config.toml
n_layer = 13
d_model = 384
n_experts = 64
experts_per_token = 2
d_expert = 192
d_shared_expert = 192
activation = "silu"
moe_layers = [0, 2, 4, 6, 8, 10, 12]
router_score = "softmax"
normalize_top_k = true
routed_scale = 1.41
balance_loss = 0.00323
balance_bias = false
router_bias = true
shared_expert_gate = true
init_std_router = 0.0178
lr_router = 0.00117
vocab_size = 16384
norm = "layernorm"
norm_eps = 1e-06
tie_embeddings = false
optimizer = "muon_variant"
lr = 0.00647
beta1 = 0.93
batch_tokens = 131072
seq_len = 512
train_tokens = 587500000
steps = 4483
dataset = "wikipedia_en"
Below are experts of layer 6 (counted from 0) of a mixture-of-experts language model. Rows are named router (the router's row for the expert) and show model dimensions 48-95. Each number is 200 + 20 x the weight over its row's rms, rounded and kept within 0 to 999.
After each expert's rows: a language model's description of what the expert responds to; "mostly gets" lists some tokens that are sent to it at least half of the time. This comes from a sample of Wikipedia text that the model never trained on.

# expert 57
router,177,200,194,202,211,262,206,195,207,177,199,187,176,213,201,200,175,197,262,201,218,225,174,188,213,238,209,240,171,205,223,139,204,181,181,203,189,180,216,192,183,182,189,189,202,207,181,188
Description: Apostrophes and mid-word pieces. Possessive apostrophes after names, such as Hsieh's, and inner syllables of proper names, such as ig in Abigail, ost in Vostok.
mostly gets: "ig", "'", "’", "og", "our", "medalist"

# expert 61
router,244,192,220,183,211,198,185,201,200,252,216,180,198,218,164,188,214,199,213,201,173,216,223,190,184,190,226,220,201,211,226,191,209,233,205,219,191,195,194,214,189,171,225,182,189,198,215,201
Description: Clause-separating commas. Commas and similar punctuation closing a phrase or clause, often after a place or title, plus "including" and "while".
mostly gets: "\", ", "., ", "including ", ", ", "while ", ",\" "

# expert 16
router,187,189,220,184,205,173,202,207,203,238,204,247,221,194,199,214,233,201,193,200,205,231,201,208,190,187,215,212,261,219,227,200,182,198,211,183,179,191,215,215,212,203,234,194,168,160,216,192
Description: Place-name fragments. Word pieces starting proper names, mostly place names, such as am in Pamplona, San, Los, Pan; also there and along.
mostly gets: "along ", "San ", "Socorro ", "Kab", "there ", "Bag"

# expert 19
router,166,191,174,211,216,151,206,167,191,234,209,195,161,231,215,212,176,218,171,198,188,167,188,182,221,189,187,190,179,217,220,212,232,188,181,173,175,198,222,215,256,219,179,197,173,199,191,205
Description: Temporal conjunctions and dates. Time words opening clauses, such as after, when, until, since, and the comma or ordinal suffix inside dates like "June 26, 1934".
mostly gets: "After ", "since ", "before ", "When ", "nd ", "when "

# expert 50
router,166,202,211,216,217,209,196,188,203,186,183,189,156,181,183,198,204,163,172,210,199,242,194,188,209,198,218,220,182,210,198,223,182,207,232,216,214,175,193,197,185,207,174,190,176,199,190,218
Description: Content word stems. Common English noun stems, often before a suffix or compound part, such as head(s), attack(s), water-cooled, play, high.
mostly gets: "high", "guitar", "play", "design", "head", "Open"

# expert 47
router,215,209,175,191,200,217,195,190,208,194,203,200,177,191,206,157,234,211,219,210,194,214,201,212,222,197,174,230,203,194,221,198,166,187,215,187,223,176,185,203,194,168,201,216,222,229,196,220
Description: Table header words. Column header words in tables and record lists, e.g. Rank, Place, Votes, Date, Event, Conference, and other text-like cell entries such as LINEAR.
mostly gets: "Votes ", "Date ", "Apps ", "±% ", "Phylum", "Title "

# expert 6
router,172,213,170,189,241,222,180,200,205,211,180,222,193,194,212,213,217,196,170,234,206,192,203,210,207,225,194,213,197,220,229,205,220,183,193,189,192,212,200,197,220,166,199,206,192,195,186,223
Description: Latinate word stems. Word-initial stems of longer Latinate words whose suffix follows, such as cre(ates), regul(ation), gradu(ation), domin(ates), Confeder(ation).
mostly gets: "mathematic", "soci", "Cre", "contr", "celebr", "regul"

# expert 36
router,218,189,206,213,197,176,189,187,218,167,215,199,188,202,185,197,169,183,191,167,207,255,248,198,218,236,188,218,180,215,187,193,211,205,187,179,201,194,180,178,191,215,211,198,192,199,236,212
Description: Perfect auxiliaries and non-Latin script. The auxiliaries has, have, had and having, plus byte pieces of Cyrillic, Arabic, Thai and Japanese text, and commas in lists.
mostly gets: "has ", "have ", "had ", "having ", "ي", "а"

# expert 37
router,195,187,225,209,189,173,185,185,174,191,175,201,191,201,210,196,196,196,206,213,209,159,153,230,217,177,231,196,209,216,195,197,206,192,194,235,206,221,197,187,216,223,199,181,161,220,158,184
Description: Proper-name words. Capitalized words inside names of countries, institutions, teams and places, such as United, York, National, Royal, Japan.
mostly gets: "United ", "York ", "World ", "Royal ", "Air ", "Great "

# expert 33
router,196,188,198,202,207,193,199,178,190,178,214,163,191,207,184,182,233,157,202,211,215,192,207,209,177,152,157,171,217,218,215,202,169,209,185,186,185,208,199,222,218,211,213,213,207,219,163,187
Description: Plural group nouns, table rules. Table separator rows like |---|---|, and nouns for groups of people such as Women, Men, children, often before 's.
mostly gets: "|---|---|---|", "|---|---|---|---|---|", "women", "Women", "|---|---|---|---|---|---|", "|---|---|"

# expert 45
router,195,212,224,211,201,214,179,212,209,226,219,226,197,207,194,155,201,189,193,227,170,206,183,181,203,216,220,245,194,175,230,214,212,191,204,230,173,188,170,198,228,183,210,213,214,201,210,208
Description: Mid-row cell separators. Pipe separators between numeric cells in statistics tables, semicolons in result lists like W; L, plus $, £, / and LaTeX braces.
mostly gets: "_{", "UTC", "£", "$", "—; ", "/"

# expert 0
router,159,211,244,229,214,231,222,162,206,196,195,203,193,186,180,181,236,230,180,198,206,217,208,215,179,197,196,199,211,191,208,206,169,228,242,219,216,186,184,208,206,222,219,196,219,173,207,216
Description: Foreign surname fragments. Mid-word pieces of non-English personal names and surnames in lists and tables, such as Gj-er-strøm, Car-ran-za, Ö-st-lund.
mostly gets: "ör", "Far", "Hans", "Dow", "ü", "itz"

# expert 1
router,177,218,177,203,216,215,216,188,200,223,216,230,212,190,194,176,232,212,193,209,191,161,200,197,186,175,124,183,197,198,178,214,227,213,214,192,237,176,178,228,211,218,210,222,182,224,204,191
Description: Name-initial capital pieces. First piece of a capitalized word starting a name or term, often after list dashes or table bars, such as El(vin), P(age), Im(agine).
mostly gets: "El", "p", "Vol", "Sar", "Er", "Al"

# expert 8
router,235,202,193,208,155,192,202,223,185,198,205,158,212,177,201,211,158,207,252,216,174,158,191,199,190,225,206,215,208,187,190,197,230,193,209,187,202,214,187,222,182,171,180,176,227,210,195,181
Description: Copulas and adverbs. Forms of be (was, is, been, being) and -ly adverbs after them in passive descriptions, such as generally, subsequently, formally.
mostly gets: "being ", "been ", "ically ", "be ", "ously ", "ently "

# expert 2
router,231,231,197,186,188,208,247,179,178,214,186,175,181,185,205,205,182,205,205,195,206,181,158,203,225,157,235,195,199,196,212,186,203,173,212,203,209,224,198,186,210,192,219,205,226,205,149,195
Description: Percents and person nouns. Percent signs in census and demographic stats, the prefix ex, and nouns describing people such as politician, footballer, student, white.
mostly gets: "ex", "Ex", "white ", "% ", "politician ", "black "

# expert 49
router,184,202,187,214,217,213,207,181,203,213,242,210,209,183,181,186,188,227,219,225,183,178,185,188,217,230,178,189,202,190,185,216,231,191,228,221,204,208,206,220,181,195,194,168,194,185,207,196
Description: East Asian syllable pieces. Short syllable pieces inside Korean, Chinese or other foreign names, often after a hyphen or capital, such as T-ae, Y-i, Jo-on.
mostly gets: "ki", "Ni", "ai", "Be", "ani", "ka"

# expert 62
router,208,195,193,203,193,187,202,182,195,189,217,183,203,221,225,209,191,225,159,179,186,206,195,173,202,195,175,220,178,146,220,211,188,207,215,185,195,211,206,211,214,208,142,211,196,213,248,196
Description: Paragraph breaks and headers. Double line breaks ending paragraphs or infoboxes before headings, plus section words such as Career, History, Background, and also.
mostly gets: "also", "\n\n", "Career", "ss", "History", "classification"

# expert 51
router,225,204,182,177,201,218,193,220,226,155,183,170,182,209,193,197,209,176,233,212,194,207,218,185,196,170,144,213,183,200,223,206,213,184,205,203,180,193,195,166,205,196,219,233,231,184,230,192
Description: Line breaks in lists. Newline tokens ending list items, infobox lines and table rows, usually before - or |.
mostly gets: "\n", "\n  ", "\n    ", "\n      ", "\n ", "\n\n"

# expert 30
router,236,208,175,224,201,163,211,209,232,221,194,220,210,193,176,167,179,225,239,182,192,183,213,210,169,204,187,207,203,197,185,229,189,216,182,214,168,187,175,211,194,203,200,192,192,253,213,184
Description: Clause starters and first names. Relative pronouns, subject pronouns and conjunctions opening clauses, such as that, which, they, plus given names before surnames, such as John, Paul, Anton.
mostly gets: "who ", "which ", "they ", "William ", "what ", "John "

# expert 41
router,181,209,181,167,143,154,193,205,190,184,208,197,167,206,183,208,222,186,200,226,200,183,199,199,219,205,219,214,182,188,219,210,228,201,195,194,186,199,217,225,240,215,208,214,190,190,184,205
Description: Nouns before of. Head nouns and titles followed by a preposition, especially of, e.g. Secretary of War, Minister of State, number of, role in.
mostly gets: "President ", "because ", "number ", "List ", "Number ", "president "

# expert 21
router,197,211,190,199,184,208,156,210,176,228,184,191,194,215,191,194,175,213,219,202,225,170,171,161,165,205,200,216,190,202,189,212,210,206,179,214,181,216,221,231,181,186,169,194,195,178,188,195
Description: Role-linking verbs. Copulas and role words linking a person to a position in biographies, such as as, was, is, became, appointed, before a or the.
mostly gets: "became ", "As ", "become ", "becoming ", "appointed ", "was "

# expert 40
router,216,204,201,168,159,238,208,198,173,191,215,228,262,209,171,242,186,203,174,165,231,198,193,244,173,195,230,194,187,206,244,200,180,197,177,206,171,228,210,218,223,192,209,174,214,187,233,185
Description: Row starts, opening prepositions. Pipes opening table rows after a line break, heading marks like == and ===, and prepositions in, on, In.
mostly gets: "In ", "=== ", "On ", "==== ", "in ", "throughout "

# expert 52
router,204,177,184,186,202,237,241,192,217,175,196,195,223,197,174,195,206,182,210,216,204,193,231,204,215,190,194,217,210,194,190,196,219,191,170,192,186,193,233,192,225,218,214,173,179,183,157,192
Description: Country codes, empty cells. Three-letter country codes in sports tables like ITA, USA, GER, blank table cells, and object pronouns such as him, them.
mostly gets: "ITA ", "GER ", "GBR ", "USA ", "SCO ", "SWE "

# expert 46
router,211,195,215,177,263,198,195,195,255,181,216,198,189,244,218,203,231,208,194,227,206,208,230,190,170,180,201,183,203,203,203,187,220,238,178,238,195,186,192,203,212,189,194,181,231,209,188,203
Description: Word endings, foreign text. Word-final pieces and closing quotes or parentheses in citations, surnames and Cyrillic or Arabic text, such as ")", "i", "man".
mostly gets: "\\", "however", "$\\", "ال", "? ", ")\" "

# expert 28
router,218,194,190,201,190,193,173,223,210,175,214,224,228,182,179,174,180,166,241,249,205,212,188,216,177,165,199,188,191,186,217,235,210,229,187,208,196,221,205,201,209,217,163,207,187,204,214,207
Description: Table cell separators. Pipe separators after numbers or years in sports and results tables, plus compass words like North, South, West, East.
mostly gets: "South ", "North ", "Mc", "West ", "East ", "except "

# expert 59
router,189,207,220,174,231,204,208,210,166,181,206,165,190,184,217,254,224,153,200,210,182,230,224,203,234,175,223,174,202,204,183,206,211,214,172,209,197,197,209,221,181,201,194,231,203,195,244,201
Description: Word-initial capitals. Opening letters or consonant clusters of words and names, often capitals, e.g. Tr-out, Sl-attery, B-álint, W-ulf, J-nanpith.
mostly gets: "St", "Th", "Tr", "Bl", "Sch", "Qu"

# expert 25
router,240,204,196,184,187,162,226,195,222,159,204,204,214,203,204,187,191,208,212,170,213,183,208,196,202,188,173,165,185,191,185,203,193,171,203,208,201,218,183,183,195,199,204,175,191,226,157,185
Description: Foreign name endings. Final piece of a foreign personal or place name, closing the word before a space, such as -ov, -ya, -ius, Moy-á.
mostly gets: "ya ", "ev ", "ov ", "ki ", "ini ", "ura "

# expert 39
router,188,209,234,211,226,200,201,210,193,203,184,197,168,195,197,239,176,219,218,224,185,193,206,182,233,173,226,180,209,194,195,171,204,225,186,197,216,206,220,223,213,197,232,230,203,168,254,202
Description: Word-initial fragments. Opening pieces of a longer word split into subwords, often after the or a, such as Con, sub, ad, ent, tran.
mostly gets: "Con", "Sub", "sub", "In", "det", "dep"

# expert 43
router,227,191,194,223,179,192,180,199,210,200,220,191,241,212,186,224,230,180,188,223,220,262,197,184,206,228,177,191,195,189,184,186,201,209,192,189,213,207,206,202,170,199,228,204,186,208,212,195
Description: Prepositions before noun phrases. Prepositions like with, by, for, against, without, often naming agents, opponents or clubs in sports text, as in "defeat by Leyton Orient".
mostly gets: "with ", "For ", "by ", "without ", "for ", "With "

# expert 31
router,161,194,171,174,162,218,229,185,215,185,159,221,225,205,187,239,199,185,175,199,204,207,211,203,201,173,189,195,176,221,210,188,200,244,183,185,204,193,198,197,138,227,174,204,193,175,211,192
Description: Main action verbs. Past-tense or base-form main verbs taking an object, usually after a subject or "to", such as took, make, wrote, gave, create.
mostly gets: "took ", "make ", "wrote ", "gave ", "contains ", "provide "

# expert 26
router,216,178,145,222,177,176,211,206,194,220,219,194,216,172,193,214,215,198,234,193,203,231,166,218,185,209,215,215,191,203,177,172,175,189,174,188,202,167,214,222,248,215,234,181,227,217,234,217
Description: To and modals. Infinitive to and modal verbs before a verb, such as would, could, may, must, should, and to in from…to ranges.
mostly gets: "would ", "could ", "may ", "To ", "did ", "must "

# expert 22
router,200,182,221,218,180,187,198,225,176,188,190,180,221,203,192,207,178,164,134,224,180,195,198,194,186,195,203,229,207,193,213,194,174,204,179,195,202,188,203,224,233,190,203,178,223,168,240,210
Description: Definite article, possessives. The word the, plus possessives like his, its, their, after prepositions in running prose, as in of the, in the.
mostly gets: "the ", "his ", "their ", "Its ", "His ", "her "

# expert 42
router,182,201,215,213,204,232,183,228,223,167,195,162,202,186,220,168,178,164,245,215,205,226,188,165,196,211,191,221,163,197,205,211,183,158,170,191,194,194,205,173,189,236,192,216,178,219,209,167
Description: Institution and award names. Head nouns ending proper names of awards, competitions, festivals, leagues and schools, such as Nandi Award, Tennis Cup, Film Festival.
mostly gets: "Cup ", "Cup", "Stadium ", "Award ", "Festival ", "municipality "

# expert 48
router,198,178,217,183,176,166,198,198,192,193,224,190,177,199,240,186,194,166,197,148,216,190,202,198,183,197,196,157,209,202,209,178,200,177,187,205,229,195,211,184,203,214,181,196,208,226,165,192
Description: Season years and word endings. Second year in season ranges, such as 2007-08 and 2012–13, plus word-final pieces like -er, -ing and -ville in names and compounds.
mostly gets: "FIFA ", "Syrian ", "BA ", "RA ", "leyball ", "iga "

# expert 13
router,146,177,250,186,162,184,202,205,156,197,187,188,184,181,190,215,197,175,189,194,225,184,194,213,177,153,207,194,240,194,186,202,171,224,188,218,217,210,225,216,239,203,235,205,205,209,147,212
Description: Articles and adjectives. Articles and attributive adjectives right before a noun, such as a, an, this, same, new, greatest, national, public.
mostly gets: "same ", "new ", "original ", "small ", "national ", "public "

# expert 27
router,221,174,192,220,195,217,182,180,205,230,219,210,204,211,232,199,201,200,168,197,204,217,193,220,162,196,205,205,180,178,223,204,204,194,218,164,201,175,159,220,201,174,208,195,207,218,207,189
Description: Table cell terminators. Closing pipes at table row ends, plus punctuation and symbols inside numbers and coordinates, such as commas, periods, ′, N, W.
mostly gets: "|", "′", ",", "information", "details", "aged "

# expert 20
router,181,200,180,189,219,207,163,180,202,198,168,217,224,183,239,186,200,226,183,224,171,228,221,215,224,194,187,212,171,200,225,207,217,180,231,195,198,208,183,216,215,208,144,185,207,239,213,210
Description: Early word fragments. Opening pieces of split words, often Latin-derived or technical, such as ac, ap, sec, Com, as in br-ac-ing, F-ec-al.
mostly gets: "Ag", "sec", "Com", "ac", "Ac", "sup"

# expert 32
router,195,200,185,221,189,178,181,143,209,196,182,186,210,171,182,189,226,197,224,188,193,227,197,198,200,202,206,184,202,225,189,239,203,210,177,182,209,180,185,171,206,216,212,186,182,184,150,197
Description: List and row starters. Line-initial bullets and dashes in infobox and list items, table-row pipes, and semicolons separating items, as in "- Country: Germany".
mostly gets: "- ", "Sir ", "SCO ", "• ", "); ", "ENG "

# expert 3
router,198,186,176,167,213,208,212,193,204,196,197,178,190,170,205,241,171,222,184,159,188,185,213,205,176,211,198,237,198,180,190,189,209,198,204,183,189,192,203,188,182,188,203,184,215,229,160,215
Description: Year century prefixes. First pieces of four-digit years such as 201, 199, 186, after in, commas or parentheses; also hyphens and en dashes in ranges.
mostly gets: "199", "197", "201", "202", "196", "198"

# expert 55
router,204,226,217,237,197,205,201,230,222,169,157,230,201,206,184,197,214,215,199,170,205,185,231,220,207,207,207,206,189,200,195,223,185,180,269,205,211,224,162,160,195,175,209,166,208,244,216,243
Description: Inner consonant-heavy pieces. Mid-word pieces of rare technical or foreign words, especially taxonomic names and Slavic or Japanese surnames, such as Melastom-at-aceae, Min-ag-awa.
mostly gets: "oph", "tiv", "ot", "ń", "anth", "nik"

# expert 18
router,167,223,221,173,191,207,244,205,162,190,206,177,195,199,221,182,188,207,202,199,217,163,225,201,208,219,231,220,206,195,191,166,199,180,194,202,201,237,219,230,238,211,191,210,183,203,179,177
Description: Place and object nouns. Common nouns right after an article that name places, routes or things, often in geography text, such as road, station, channel, neighborhood, engine.
mostly gets: "located ", "north ", "Highway ", "south ", "data ", "railway "

# expert 15
router,223,189,225,240,214,191,205,169,193,235,213,208,177,230,202,208,211,216,189,167,208,201,161,207,233,172,222,178,185,216,209,235,191,196,196,215,193,191,212,183,179,215,205,188,207,169,198,185
Description: Title and name starts. First token of a title or name, such as The, opening quotes, or = starting an article heading; also called, named, titled before names.
mostly gets: "= ", "The ", "www", "(\"", "Genus", "titled "

# expert 10
router,188,215,204,174,166,200,207,205,226,172,210,169,208,212,205,175,192,201,186,216,229,180,177,186,165,174,226,178,235,186,180,212,186,193,203,172,219,212,208,195,219,212,205,212,182,188,161,220
Description: Quantifiers and determiners. Counting and quantity words before a plural noun, such as two, several, many, these, such, often in headings or lists.
mostly gets: "two ", "many ", "three ", "these ", "several ", "five "

# expert 63
router,204,190,173,200,187,198,172,241,191,203,226,171,199,232,198,209,187,208,166,218,204,140,146,229,206,216,216,207,188,200,233,207,187,186,202,193,186,210,193,174,202,185,203,248,202,220,245,216
Description: Opening brackets. Opening parentheses and brackets before translations, glosses, birth dates, roles or numbers in tables, such as (executive producer) or (1864–1949).
mostly gets: "(", "[", "(\"", "^{(", "(\\", "== "

# expert 17
router,193,194,171,196,195,247,221,192,223,205,179,220,216,204,227,177,250,180,154,210,221,173,196,216,202,212,206,163,224,180,204,163,205,242,210,177,187,196,167,187,172,178,193,188,202,188,200,236
Description: Table numeric values. Final digits and numbers inside table cells such as attendance, scores, statistics and percentages, e.g. 76,064, .524, 12.9.
mostly gets: "000 ", "00 ", "sq ", "30 ", "69 ", "45 "

# expert 9
router,169,178,205,238,230,201,186,179,213,178,206,175,213,180,238,188,201,186,196,184,205,191,229,209,211,202,191,199,177,180,197,164,180,203,214,189,175,193,196,189,183,212,193,221,227,220,192,189
Description: Mid-number digit pairs. Two-digit pieces inside longer numbers, especially coordinates, densities and money figures, such as 99 in 99.10139°W or 78 in 578.6.
mostly gets: "54", "78", "99", "79", "48", "69"

# expert 54
router,227,201,188,172,222,215,205,200,208,207,194,239,202,207,192,205,149,216,199,222,212,164,184,212,178,188,227,211,203,218,206,165,185,178,211,211,188,222,204,199,168,204,246,229,225,204,188,206
Description: Sentence periods and infobox labels. Sentence-ending periods, often after a name, and period after an initial or St, plus infobox field labels such as Born, Died, Coordinates, Website.
mostly gets: "). ", "\". ", "Coordinates", "St ", "Website", ".\" "

# expert 53
router,237,210,208,226,164,233,181,221,179,189,213,207,199,200,194,233,225,178,211,175,161,217,177,198,198,193,179,225,196,203,179,166,220,224,193,204,189,210,191,184,148,213,206,211,191,206,203,194
Description: Prepositions after nouns. Prepositions, mostly of, plus at, from, during, under, linking nouns or verbs to a following phrase, e.g. Hall of Fame, fire from.
mostly gets: "of ", "during ", "During ", "At ", "from ", "under "

# expert 23
router,193,222,171,205,165,187,207,184,231,235,227,229,188,177,200,176,209,214,214,206,186,204,199,197,231,201,186,199,183,209,191,213,185,208,242,201,228,225,188,188,220,197,177,219,211,167,191,238
Description: Mid-word vowel pieces. Short word pieces inside words, often vowel chunks after a prefix, as in Pro-te-in, Hy-po-thalamic, ax-i-oms, Telemund-o.
mostly gets: "pro", "bi", "al", "ere", "pan", "one"

# expert 60
router,231,198,170,209,209,169,188,209,221,202,201,198,200,196,200,226,215,201,204,207,219,180,189,156,206,217,208,217,195,202,140,178,202,184,224,165,204,189,233,184,207,178,166,209,197,209,214,209
Description: Prefixes and hyphens. Word-initial prefixes such as re, dis, un, inter, trans, and hyphens inside compounds, often in sports text like rebuild, rebound, 19-year-old.
mostly gets: "Re", "Un", "Inter", "dis", "trans", "Dis"

# expert 12
router,219,203,199,174,182,205,208,209,200,217,218,197,159,225,173,184,204,167,191,202,196,236,187,218,220,207,188,189,153,213,208,228,180,158,199,195,207,200,201,215,176,210,211,182,218,223,219,205
Description: Codes and coordinate symbols. Capital-letter abbreviations and codes, plus degree and seconds marks in geographic coordinates, such as JIS, LTE, 45.72361°N, 4°46′19″W.
mostly gets: "″", "}", "US", "AR", "NA", "MA"

# expert 44
router,198,197,181,159,215,181,196,214,206,214,160,193,238,213,230,232,203,216,184,211,210,197,198,200,177,233,225,213,177,200,213,234,216,214,181,176,204,221,216,178,191,198,164,215,199,185,186,186
Description: Field separators. Colons after infobox labels, such as Time zone: and Losses:, plus table-cell pipes and dashes before roles in personnel lists.
mostly gets: "(/", "[", ".: ", "): ", "*", "– "

# expert 24
router,189,212,194,200,251,212,214,181,167,216,156,221,203,201,203,208,207,217,220,192,204,194,221,183,231,192,204,171,238,176,185,190,236,194,191,192,197,199,225,194,207,211,172,200,189,172,180,180
Description: Verbs after auxiliaries. Past participles and past-tense verbs after was, is or been, usually followed by a preposition, such as referred to, began as, involved with.
mostly gets: "began ", "located ", "started ", "moved ", "According ", "returned "

# expert 34
router,186,184,222,204,187,153,184,177,196,175,223,171,224,217,208,208,199,190,141,218,219,190,199,194,198,229,213,188,193,176,220,197,196,178,185,201,149,174,223,184,183,190,190,178,219,198,228,195
Description: Possessive s suffix. The s after an apostrophe in possessives like world's, men's, Rubik's; also whose, their, and title words like Is, Me.
mostly gets: "whose ", "Me ", "Is ", "Their ", "' ", "Get "

# expert 14
router,189,173,193,199,203,177,208,213,216,231,196,187,204,181,182,187,198,234,168,189,185,204,164,163,156,237,149,183,191,202,234,208,206,184,184,234,188,205,200,215,236,159,208,240,213,198,171,201
Description: Dates and year ranges. En dashes between years in lifespans and seasons, like (1924–2022), plus month names before days or years, like August, March.
mostly gets: "November ", "October ", "July ", "June ", "January ", "April "

# expert 38
router,222,193,216,176,227,231,212,204,216,225,195,181,188,213,200,186,175,205,207,188,209,196,218,212,147,199,171,201,212,212,236,237,204,167,214,188,201,193,221,223,203,165,223,196,220,212,232,180
Description: Sentence and heading ends. Final periods before paragraph breaks, closing parentheses, and the closing = or == of section headings.
mostly gets: ")", "=", ";", ").", ".\"", "\"."

# expert 11
router,205,188,192,205,190,168,217,166,183,178,192,174,164,192,214,209,205,194,212,133,218,214,217,199,208,203,235,176,209,203,225,236,218,190,191,171,219,207,203,163,209,210,178,182,219,195,166,209
Description: Infobox field labels. Words in infobox fields and table labels like Edited by, Coached by, Conservation status, CAS no., and closing parentheses inside table cells.
mostly gets: "MPC ", "Turnout ", "Directed ", "Written ", "Scientific ", "Interactive "

# expert 58
router,201,195,224,260,195,198,183,199,203,240,167,214,220,172,189,182,172,194,245,209,199,179,209,187,207,221,231,216,223,210,159,205,193,197,178,191,176,213,213,182,199,184,243,171,224,212,209,188
Description: Conjunctions and subject pronouns. The word and joining names or phrases, plus or, but, &, and sentence-opening pronouns like He, She, It.
mostly gets: "and ", "& ", "He ", "She ", "It ", "This "

# expert 56
router,213,201,190,227,235,188,187,189,184,209,230,205,203,217,233,218,178,153,237,199,208,211,209,207,266,178,199,221,205,192,197,182,235,189,172,189,170,187,200,208,216,216,209,180,197,200,188,179
Description: Units and foreign particles. Unit abbreviations such as km, mm, kg, lb, foreign function words such as en, da, del, von, and some prepositions like over, through.
mostly gets: "Al ", "mm ", "km ", "cm ", "von ", "del "

# expert 7
router,187,219,197,164,212,239,172,234,211,195,191,197,195,225,213,197,244,222,156,213,204,215,182,206,228,197,203,178,209,225,167,190,192,199,224,206,226,197,184,205,204,172,216,173,195,211,215,207
Description: Mid-word Latinate pieces. Inner pieces of longer Latinate words, often after con- or dis-, plus bytes of accented or non-Latin letters, such as con-ti-guous, arti(chokes), Ram-í-rez.
mostly gets: "mathematic", "enti", "author", "soci", "pri"